config = dict(
    num_hidden_layers=14,
    hidden_size=384,
    n_experts=32,
    experts_per_token=2,
    d_expert=112,
    d_shared_expert=192,
    hidden_act='swiglu',
    moe_layers=[1, 2, 3, 4, 5, 6, 7, 8, 9, 10, 11, 12, 13],
    n_empty_slots=4,
    router_score='softmax',
    normalize_top_k=True,
    routed_scale=1.41,
    balance_loss=0.00329,
    balance_bias=False,
    router_noise=0.3,
    router_cosine_scale=14.0,
    init_std_router=0.016,
    lr_router=0.000268,
    vocab_size=8192,
    norm='rmsnorm',
    norm_eps=1e-05,
    tie_word_embeddings=False,
    optimizer='adamw',
    learning_rate=0.00123,
    beta1=0.95,
    beta2=0.95,
    batch_tokens=32768,
    max_seq_len=768,
    train_tokens=335000000,
    max_steps=10224,
    dataset='wikipedia_en',
)
Below are experts of layer 8 (counted from 0) of a mixture-of-experts language model. Rows are named router (the router's row for the expert) and show model dimensions 64-127. Each number is 500 + 25 x the weight over its row's rms, rounded and kept within 0 to 999. Numbers have three digits each.
After each expert's rows: a language model's description of what the expert responds to. This comes from a sample of Wikipedia text that the model never trained on.

# expert 12
router:516506500470500524521465478547540505455551528471479482520506497482490477479518480522502523481481476587476470520490574530527530522529533489497498496480500505504537459501528495490515525480474495
It responds to: Sentence-final periods, section heading markers == and === after line breaks, list dashes, and table pipes in election results.

# expert 4
router:543528499494468478477513506489484518517476459468566488496506454506502482526478491509454482500496482480507545494508497557497460488535481488537519462460492492543489509480436497521484489511463507
It responds to: Capitalized institution and role nouns in names and credits, such as School, Museum, Festival, Award, director, plus word pieces inside proper names.

# expert 3
router:526544489504501497525531481503522522530512483513516519499485548471522502530468463498459501489464464473475504522461487508492489544476483496472512513518454482466501501503473511495528569510496477
It responds to: Blank space tokens and first digits in stat tables, especially empty cells beside Total rows, plus headers like Apps, Pts, Goals.

# expert 16
router:515463497506468500518492520466538496516504458484518483492479518505485484539496488516471512487508514485506520496449451497525521509487533506478509452524522458475553535493515524508539441556470506
It responds to: Everyday nouns for materials, colours, body and building parts, often after the or is, such as wall, blue, roof, blood, length, and word endings.

# expert 19
router:496454476506474487503557508489506516458461481493487544439499512519480470531474461430482475536481481509546532531507498504465509526503527539485502480506541502521436513508502475491527493521594491
It responds to: Line breaks ending table rows and paragraphs, plus pipes and == heading markers in Wikipedia tables and section structure.

# expert 14
router:503497488487478452500516524487492494559535424514493471498490514476500500525530522469491487519477530516527496473527497511460480508490506480499511466500441544508495438509501466537516501497483481
It responds to: Plural s endings and count nouns after numbers, such as seconds, years, points, games, plus percent signs and closing parentheses in stats.

# expert 23
router:511491481473486487463498512532549452510470537511542494489553497503470473513491496507495510497495482488534509550504461475486482495446486522521487494519514539515497473519509534496494509550486512
It responds to: Word-final suffix pieces completing adjectives or participles, such as -ic, -ical, -ing, -ed, -ous, as in Symbolic, confusing, Fair-Haired.

# expert 1
router:466528472506521505511521501482491476496485481473458512473525502519468504492491512430504454537480505455482466506487437471486531505515483489534472527470499498512518448514512511562501543545504503
It responds to: Short consonant pieces inside Latin-derived words, often after con- or in-, such as c in advancing, uc in induced, B in ISBN.

# expert 10
router:533486450493513522493530522486476526472539520503510517469477512493504433527500525479503542483519503499462537514497469514525497490486497491494465539504494476491536470468493498507539532527552498
It responds to: Lone space tokens, mostly before numbers or years after commas, pipes or prepositions, as in in 1814, Chamberlin, 1940.

# expert 7
router:513476522509510508498502512524509495528539505562483517537502544477512510510480441493513534508478516497463492503474462499460495487461503477513510528446511431476465494485479494544430530462500512
It responds to: First pieces of words split after a space, hyphen or quote, such as co, sub, trans, s in stolen, r in revolutionary, plus spaces in tables.

# expert 27
router:527516495523570485529561514497538494504507491496444528501487545508484501468476492487498552485506471526508493483501531486508511491539484497493492510524491515491504494450506487517511479472512527
It responds to: Month names in dates such as June 12 or 8 October, plus the space before a year or day number.

# expert 13
router:478542491490501461524493476473474503529474474468555541512486470537506471512515511453501484483468533476474495455526530488516516495495515501547518534478491517508509527500519500493503473491425519
It responds to: Later digits of years, catalogue numbers and scores, plus en dashes in ranges like 92–48 and 2023–24, and commas after place names.

# expert 11
router:507552465476450505482496512466564478517523480515444479479474525480550502521489450471536492480463462497483492452503488481481519515562528508485519491519503498476486487510496520493532530472489483
It responds to: Periods after genus initials in species names (A. sorianoi, D. falklandica), country codes in sports tables (USA, ITA), and capitalized word pieces.

# expert 26
router:496512508472488555509521518495498525501534503474530489470462515488549494478544556519513491522500508476519506497491469518525493538494505515498492493534544477516478480477506469469475493510533508
It responds to: Possessives, demonstratives and quantifiers like his, their, this, same, several, there, and the noun that follows them.

# expert 15
router:476526514447520532507472476527477534475500496536506507526438480513478462501420504519503513511516496515557486498514533503515521548478446480516511462493521511459524524494508498503523494547467468
It responds to: First names and inner pieces of personal or place names, such as John, Thomas, Aaron, the gen in Jürgen.

# expert 5
router:478473495526519482537515502500457496513467529530446495576494526477494490468473515501557482464527545534516513449509540505482496531528508501490491515499513548479494504489498521523518501488531487
It responds to: Verbs and their complements in narrative prose, such as was, would, became, may, and as or be after considered or regarded.

# expert 20
router:489533513500496482490521472500513519488509470475493490506465500466524536482526515510512471504469496550461471507477489484506494495510476508535518540542481490535523496461498463498496516518479510
It responds to: Line breaks, list dashes and field labels in infoboxes and tables, such as Coordinates, Genre, Spouse, Species, General information.

# expert 30
router:444496487480499484519421445478481518492511490523480535503503536493442493500505480494508466520527491491520488455519513484504462453517539527469462510490482528498538558506508506545523507477478509
It responds to: Syllable fragments inside words, like gra in engravings, er in reservation, and pieces of foreign names or words.

# expert 18
router:518515508480499481498471516459509493500473519522494501494501445501546500525525504542500518506503509520550459566469496534509532504482504497465501476513445513509513529497559505453512471527525500
It responds to: Articles a, an, one and adjectives like American, Canadian, British, national before nouns, plus apostrophes in contractions like don't.

# expert 2
router:479508492536515484449528484503469528508476527468537465482508462500478537498477508514474499493464477504538504484479519511539480513487501482525499513498524499531508504535496502491487565461506489
It responds to: Words inside or just after wiki section headings like See also, Early career, Reception, Plot, plus award-table words Won, Nominated.

# expert 25
router:512496481513510524478497499448480498526497504485506520511522519514505493517520488480491509507514514537504502494485545517453492505507523466464497460505505554534476520495519465470482476493470502
It responds to: Digits in pipe-separated statistics tables such as hockey season totals and climate data, plus year digits and commas after dates.

# expert 28
router:511513458489502494494495466485498490514517507481471535515507493538471474498514528536501545511501507478498469516501560525458471488504466508520519469528516480475532495508494512481485484516493489
It responds to: Surnames and their final pieces in sports rosters and biographies, such as Williams, Jones, -son, -ski, -ić, -owski.